Weights of a small mixture-of-experts language model, trained from scratch on English Wikipedia.
Size: 20 layers, width 384, vocabulary 8192, 109M parameters.
Training: a variant of Muon for the experts, 462M tokens, 4841 steps.
Below are experts of layer 15 (counted from 0) of a mixture-of-experts language model. Rows are named router (the router's row for the expert), up (a neuron's input weights, with its number) and show model dimensions 192-287. Each number is 128 + 24 x the weight over its row's rms, rounded and kept within 0 to 255. Numbers have three digits each.
Before each expert's rows: "comes after" lists some tokens at least twice as common just before its tokens as in all text. This comes from a sample of Wikipedia text that the model never trained on. Tokens count by the router's weight.

# expert 1
comes after: " the", "-", " a", " his", " an", " The"
router:142131089125079055116112142115132131162147118114081116140148133136134129122143114087152117092134147145187157123171107130098120145109127109092130110156100109121146158099147118124125162178099145080145150141102141110135152144093112159122112148100119085122132095175106118106095143132139145121
up0:107137150132087123121170124144142100127143155153119151108102088088132102138121137146144170124137139163111147181105123140095098105170101111163090161100107131094124146126135117136109135131160131122084176101106110144136132150085120189124109141143101141158123121130081096121048128158148072105
up1:086125088158119128149086131172166151112117132112118101108073141160135107132141149123171125140171099136150167153148149121164125118130143112093098130101110132127145128135102130124108142121148100135108138126113127117137121127110100132140102164100148154144120111086112144177116113099182130147
up2:124180100139095084142127163088136132122151131115117134146145111112078168134130148157121157118137113112157118120145113163129134149169108120112172154158095125142146131158127096116145122150147141132155147136117127108115114167093155119134123174183107153137148141148143123093092088123126084115
up3:148123067097106104137092164098160103135131117130128118116085122132092125162124144141128160145138123145158144131150147130146130175082110183131106179146161127115145133112138105120123146115137133115109107168165183124156091117128147116167158111108125094090171131154107116149092131098120113133
up4:133125128138120109134125137162102137111157107132113119164106088122139111172154152129144161086102146110128144143153127150107162130121115164102122154180117114112155150166114141148183114140117134107100162158105120077098139156144124113153121181099098115122163124153127120094118138124129166157
up5:145149099103153138108148163123162094127136166175148086141073117107154168127139173114126116129142101136099137082131126158138137127144113091126113140145112129111124095118133086109154171101112129124145122109166151144107124113101155094157106128136128121162115130173106088091142139083104139125
up6:140115098147125106133134171143146123154145119130112138131156151079136170149153143085167127108075116118142168140144132123070146154119108131147127134158117158089085127127107138100166125125157085152162131127140110137074197132099136130125147133088151111116129121129145156152123129110121092162
up7:146150121136155100099129099133138113169136176126111128115113157151141144132121126149113140132162102128106097122141118097110148164110150093130134071124124157132156144090108115164095143163119082137168129115080104124095157112114085112118089161118164072164125130151136112098126102152130150069
up8:145099136123122132129108125113141149128101158111148151134071128144144112117150127143105146125115139096167104089116153067074119166139143120100121137132142123108172122097117119117140155135121129117104155131122115117121091148093111135124158145149132133118131139123107114117132138167055149111
up9:120138128085157148116103109141093125123077119127071090108116119134110127104119121154101162122134135106146118157143093121111125147115064121107178153128122093107166122154148152134129113160160178161139151088138155145140126142123113118114115183118152169119128103102136131104129139132129132124
up10:119058110121113154114105132147097145157139121088107133100133119125121151132136106089162141092145135123111154125159144135119145109160157114092102120116102113125095157111121089147146126150158108082148133170130145106104207143190107176136084133097131122160119163125170121193075154114123080153
up11:125165113152129125149119164173127118121089187119099119139150126174102101122105104171084181123140182100140126175152138146146160093134111097127166137102112139108136169146129110102168156144121120094140129129109115147115136080174080117122135191158137174135144156129147115167098094166129158134
up12:081151070150121088114151104160140135113147139169115116086126135129150114155097123119187121111140121130118129129156115132164160115118104128102106113121116135131124127143149140127137158144164125127120122119116134137144135116149080085121067148130140098132071149122150100124143120133159109128
up13:130149105179130110126143116160141167104186096091117134108156133119141161131118128157143127155142153119122159124140133101124151142192108105153155146128118063149135138131126098137163138153146108154109162119155137163145138129089097162156117107102098131128089116114167142132116137107129140104
up14:119076110157145136129115145165100160130110138144098118137137126138155182134114122147172142156137137164126188095174093168110167135133106149080153174101137157099088127108150119154133130113149145111130122134126133143109113100136098106174128156133134103166132110134077149121178140120095146146

# expert 7
comes after: " |", ".", " (", "\n\n", "|", "–"
router:101146111105103119114149103144139184122144129187154184150096139151105114102124134131089134093153172113139135121173137124151131101119118132148118149140104095125178107125110131124159129093131143119130129183149150148128132085149090132166131119121116099073127148122112110119158130113122106167
up0:152124131093112091093144116142126158111113130089112137135123166122129126136170100094080150148094140104127115123189140190093094138161173129164138134157128102107131131145088176104141120101125157115174141135168152110104115113133121136133143178121138114134121093127126126115086085098096119156
up1:142116101129183139119133156159154205125127153171171126133160135146110130083089138125082149107153142135163127160132126145111072125170122097167161116107127124112064135099116181135184154143123106132139096151096148162181161082131107170128142093105143103142128137125117158100151142151108139114
up2:151110124145110099119121139076145136144148114120153137130176146134139123105124151120137155096168150124130142151108140130138144093090086138162112146110157160110153103083078144101179127137122133102129107108144113120138119127131144109161111155127118079130158155131109159115107097103100134149
up3:103112125120134125085123126130123143071155110133148144144096126112129110153077094088109110148164116131142126131148123086129141118113113129150089119132129071163147127135136134143122123145072155080146129131109136106134109126108081112135116121125117143104117143162114179143123132108101098173
up4:123094135127120137111148115076152139116151114141136110102148098125147132151108135129130123132126157105101139135100125131114109102172159108095176139135132126125146111118144101091134134132123137133148112158124123161145103116178121165115133091128106169128118098105102136134135096152139155132
up5:101152108198125068143153181132166168145139140162155181121082113102181148128155152126164140109102103168143092126166095160149119129153109137089159140132136172123142136148096135129108128151112131132113121129118143129119135145129174139159136126133140092086137157145121160126144108115092093132
up6:143136111138123097162160139116122095107131167129186116151143178111115146093144187088144109096133138083147116120144089091147102122148134123175108156142091119107170126118137098154149141148106137183126159137139171125112085105094095140139130108127149147136134105127151044108122139132124138105
up7:123163111153149121106120126037117132110110160182136140115146113109101120121143102153161113136091158160141177091134121113156160115125157114107140159100087103179122140123153172149124114148123139110145145135127104124164143134137109143106115105164146130096116160120109144164161092103132114127
up8:110159138166178126137112141147107097126128108140140140107106136165143164113116112086136110131146149111134121093115136120120134156137098142158140128175120122101140143164109113101095165144110119107096140099133160147146128122127125123127119103166094121114152134139148113145098104105105143126
up9:118187152154139162132094123139133156099170118183106155126063137089112135125120150111114135128122116142130141074139145146114108149116134099104078175139134140113093144167112135118125113080139114141118137107097128080113117132133103150111140102131149109108112150139112132132176151135101149127
up10:115130123151131109096101113098132133131145102142139106087141160111082090105126132119108121142099112102125113135148127145104106122092187105094111133125141095110115153169092123156148111128128170118163101111104140173148119105191086140108115107117130137141119147135109084086127093155103122151
up11:121153155126144116085138176123149117138149127084176119163133108134112120154119157107155149129147112112168156123147140140126165133135100138124123146119109120126157154138129134178155182143126156119126112176119109143153148121101114135141143131108110163121133114107147129129126145149136107171
up12:119129131163123166117113142154114155149137111106129157148119106084131122164107102132103081145130158168191127158138154122155112131178115135149115084151141110163131126116156135054130114113141121096111139113128133137117170123141103097108135147125130175107138117106120140168103155148111124127
up13:109121128143125146117105151116139143110126152125122149125138169138128135101127127129126104116099143171157112130134197127161145143108144174141087099160101141123115146132146161097155162110140126125134111144138123113142139121126083143077142047110123115145077122107137134163116134141090115118
up14:137125103132141165108086160166120158142130130140142126154182122133123132128142122142110165159166145154086129158100139158095127117139135117151170131115131137100125093140106137153175058135125104101143102105114172133132142143117125129148120125134155160090108130124110121131134123110117094112

# expert 2
comes after: "=", " |", "'", "  ", " with", ";"
router:105123125124136098120067156109117127113158130131144128135097149147121137138156092154123134115169149148149111100169111107162156118059125103108144140171120095139155139140123094118151135106126152119141163126132138137080109138114124139132114107115086095135120162160158156133080106147140154107
up0:083115162116138147106049112131108140137154149144115108131153112148094124162122125105113121117147128145159097131116122115112106153072149140127113175085159125156139104118099140174135177111169151106150135116125154109100106089120132123157128137102144142125151139140149147110157092098130147135
up1:131133144097135150127100108122128147093125145120130143181158127152122094129107156105124118075124104079116138124128132125170122149080110147141153100132114073142154121119138146171098140117160095095113130140152136137126109117158138089139139145088140148163135148128139133163117116094092159172
up2:094081140107093104152125087125132114100130112152142151163128131119141123150161089095129141173127135178173128115176103125100145164088102166150153134169121111089108120100176093125126107125090118150117136113129146132131097136117109119106119134133113107115145124125126130113122132121118112183
up3:168084137135076138129100112100146117128129104134119142144125123119086170127149165128108150176145146165146119129143119130084129124102164149130115143160124110121107136132135145157141112077149059109109131205111126129109116122133192154140110125112132106159120117180119147144076142098135144100
up4:167120143143145121127088145141140151124115125156166130141098126114160141132129124137145107118130146062119102095156141159124120141121105101129127123127146156089146100155147118131107137144126149163170115107124133143125127134130142146131105142150100160151128152120134094134112143158091093128
up5:130103156094129093083125123085116106116134107125107134172133150140115149135152154110119120126152149102101126125160144158128117141138076102159137123137128137149109162145146152099136174106142173118144084127148133120133149139164133107174113149118080103156180121187126105135134154133103138183
up6:148138110120164124119111154117106166154131120144102114106141137158120157131135111156181143117107112146132183080125134129133114107098153145134104161102117087130094115079079138127110119085098162116143143170134109123122088054162134122126101129119082123150160149147074132125151116114136099153
up7:123123084179126093133154116120097148137114126143089157112103145103123117087127122137143153160130138121118154116163116101117144095152124140160153161119096129109154056129100116090153119103112106134140130143130087099111172139143082165187123152143119112080094124144112156127099176121159140124
up8:093089134074092107115132135106115119110148082110117134166105163141130121186083155123084125122142145128177146142177137122150127142144122075151139102124116096165131070133144116130124115128133100118089145123186118099147118130128109081143162123102124138168151118161124151140120156180141127140
up9:094122115148153113116077152101147165155131151109156114122116154148128115134125107106146135109086142117143120130160114098111135126100158123089138110116091133171161139146140124122126090134138127078101155126106104156144162128171107142101157104107102164149146170119143133142107166147129088127
up10:131110145148149132115162109115088131112114123132089102175148088150115106099076092126150135143149152075118169119093074113195137153134160096130121128105132132141151169150101113129150137113116143114124117137115116152089111085163142157131168107130135117110140069105100131099122101111108110165
up11:115111186135130116115099122108133103154139157124141132113080139140125092091104103113133187112128131139161131149132173122175132097098145105094119141136117132109067195125137130108095114135161122121141153126113089149083125149119135129086145107101151131128182170123118152108098137132108108140
up12:137114164102111111166075149149131126153136123135110170155116132127117101146112109185140129132143169121108142124155110147121111102178092144106119136134096143170132115106116106130142105136170161149135115120124099106126166117093091143173115165136095142102092131142111100131134148150126126157
up13:143148145148113154103146134104121152103118127115120152171138152121133106127101058139103112121137127161112141094109121124146169115093104107139129104132109130147136162160168089135112142114103125159122158146154152103129119128096143126110147109152103164151129147179154155090153118135103194147
up14:144180139098163106110156112135132166133150153124161175129116135129123098082126154130127133171167106105157126173122135132142156138105127127077122088108091105146190118161108137136123148166129153126154122170145144109120138127153144152137138132074122082152135147130150147134105154161094094123

# expert 5
comes after: "\n", ".", "=", " of", "\n\n", " in"
router:083102150117098128101109139120149174098106135133109184136131150173143128109160100122139116067123123096157121104147116101140125138114132131151168114138124119153152123112134112126160177132140122089113113123143123125117111134124091116127116154114126112155169152114123137157117136146131137132
up0:118082103156107154108121143097124124127158112109102139166142119123111133116101111123094131146109112159115100142129120142107147166125122123152158145111099087113129160093129135146152147164140116089106098174132138082123095132130111135077152083130112161132114104155069144169136153124099156131
up1:154159140124139150106121155170097095170106145171142126108166113124127105115117142157126143122164123153144121150120094121091125130170157111119120152145163104124203161129079149114134150124136139140122112086123139118128127092125133141109108104141116140113101097100144113144080155096133086125
up2:088087173165132161134155103141130088080153110146141131126105114157134143149101100166137166136156115121137101151096075126121126160129146122170129161143123138116086144083120123136153110121127128139120130137133176130122127134132100123088128172116093116094142119114117102143103107124173141143
up3:124133147104121174123121145102119145127083176123096144113157129148152154172095119146122139093162069147151104110109148098155083089144114107135137097108105110169118129112201127088135125134113116091143163135141126122149122166118108128127181124147111141118138122092116159094156137101092101133
up4:104128141092085116122131114138134132101101103106138128118125115103099141158161120127153116120120076185140091121139121144123123136167180130115144148083082092128147158148148162111185118127104173098132123128137171138149132147122109102115133104086145120163164132134107135116133141106111144139
up5:104154099137124114160136119142157121113107086095147124114119100167148101114137161113137123116140132119136128166136114133066082134144152107105114091136168089107119136137138136103136177086212117141162115114150137111140126129154097131137097131149143142174136136115160132156123128102127162119
up6:091119119130075128141143115105075110125090114174136132093099128165140111143142124127087133141120150132107117149149165164140133107150078130089136107153108110102123149081122181151108146091099138154127119069146121156152127077127140149125116143128151134126114140135122182101104126140118092111
up7:133150150098130102149155128152122160120106157090120151117145115139149136139135102126110123125184148114148108120099126126115134143105109144106127149168103135140096173141100053147071140132136115141119136177096143144140150092138149160109149154096163094090136126193118121112138154101129095123
up8:109105142100104150108123160128159125143121095135132144119154143157157075150112141161100133093131136120130139147074123057141160140093141138113088143095094158097134114101129104142189111109132169112123102131134095140125178144167109121066121134119147166134125102151137114131086112161138107169
up9:148140144128123130140127151107099105089104133172115101093140119145163132116154131135147112079158081144139169142137114194134118119124097137129127112129116105159162146149112138123131136146120125130124174175118132137132110102160121107142126084115156168141152176101163124155156140108076133111
up10:102104142147111107104128116162096063130115124178124190180169123086163140141084164136093145070141084121081096145102103147134093157138147098141158118096108148166124114136130127142129145149116110120148154151104151108111121095085120130079163126112128123138114127124109139094104126118107113098
up11:098108141110165130102137125157133118150119129132142177107121111121136154101150170131102119117145130137117105114151124090138123128133136097160117116109133162117141129156076151144164122139153139106145128139134105130119130106136115159122126131118096126129096092096168108129129133111115116150
up12:122151118168087124113144128151118122112123129140128132139097151163095162137127123132144154131100135158143139101110135111131143105116128143114181096161142105120149128078096136146161133154132116127136130081136127129121109104109132118099122170088094131142103115114141125150128122146109121146
up13:115111112127113146140134075145089084120153142135132114096155128141167133119135139081106103146085151123122113122156132091127121150153096109164090128151157114168122102178134108149126153119125121111087134096135114152099120113130160141119183109111165141144117114145101096131161132112097058110
up14:103107116091152128123122132129141137092178102147126121128116115130135153153137125094141161107155131112122126169132124138132155144120115171132120133126119116137122147106124151161136117081167132141104131095136102142110127118164146126087125173118106164147175161150112127121128131151150103121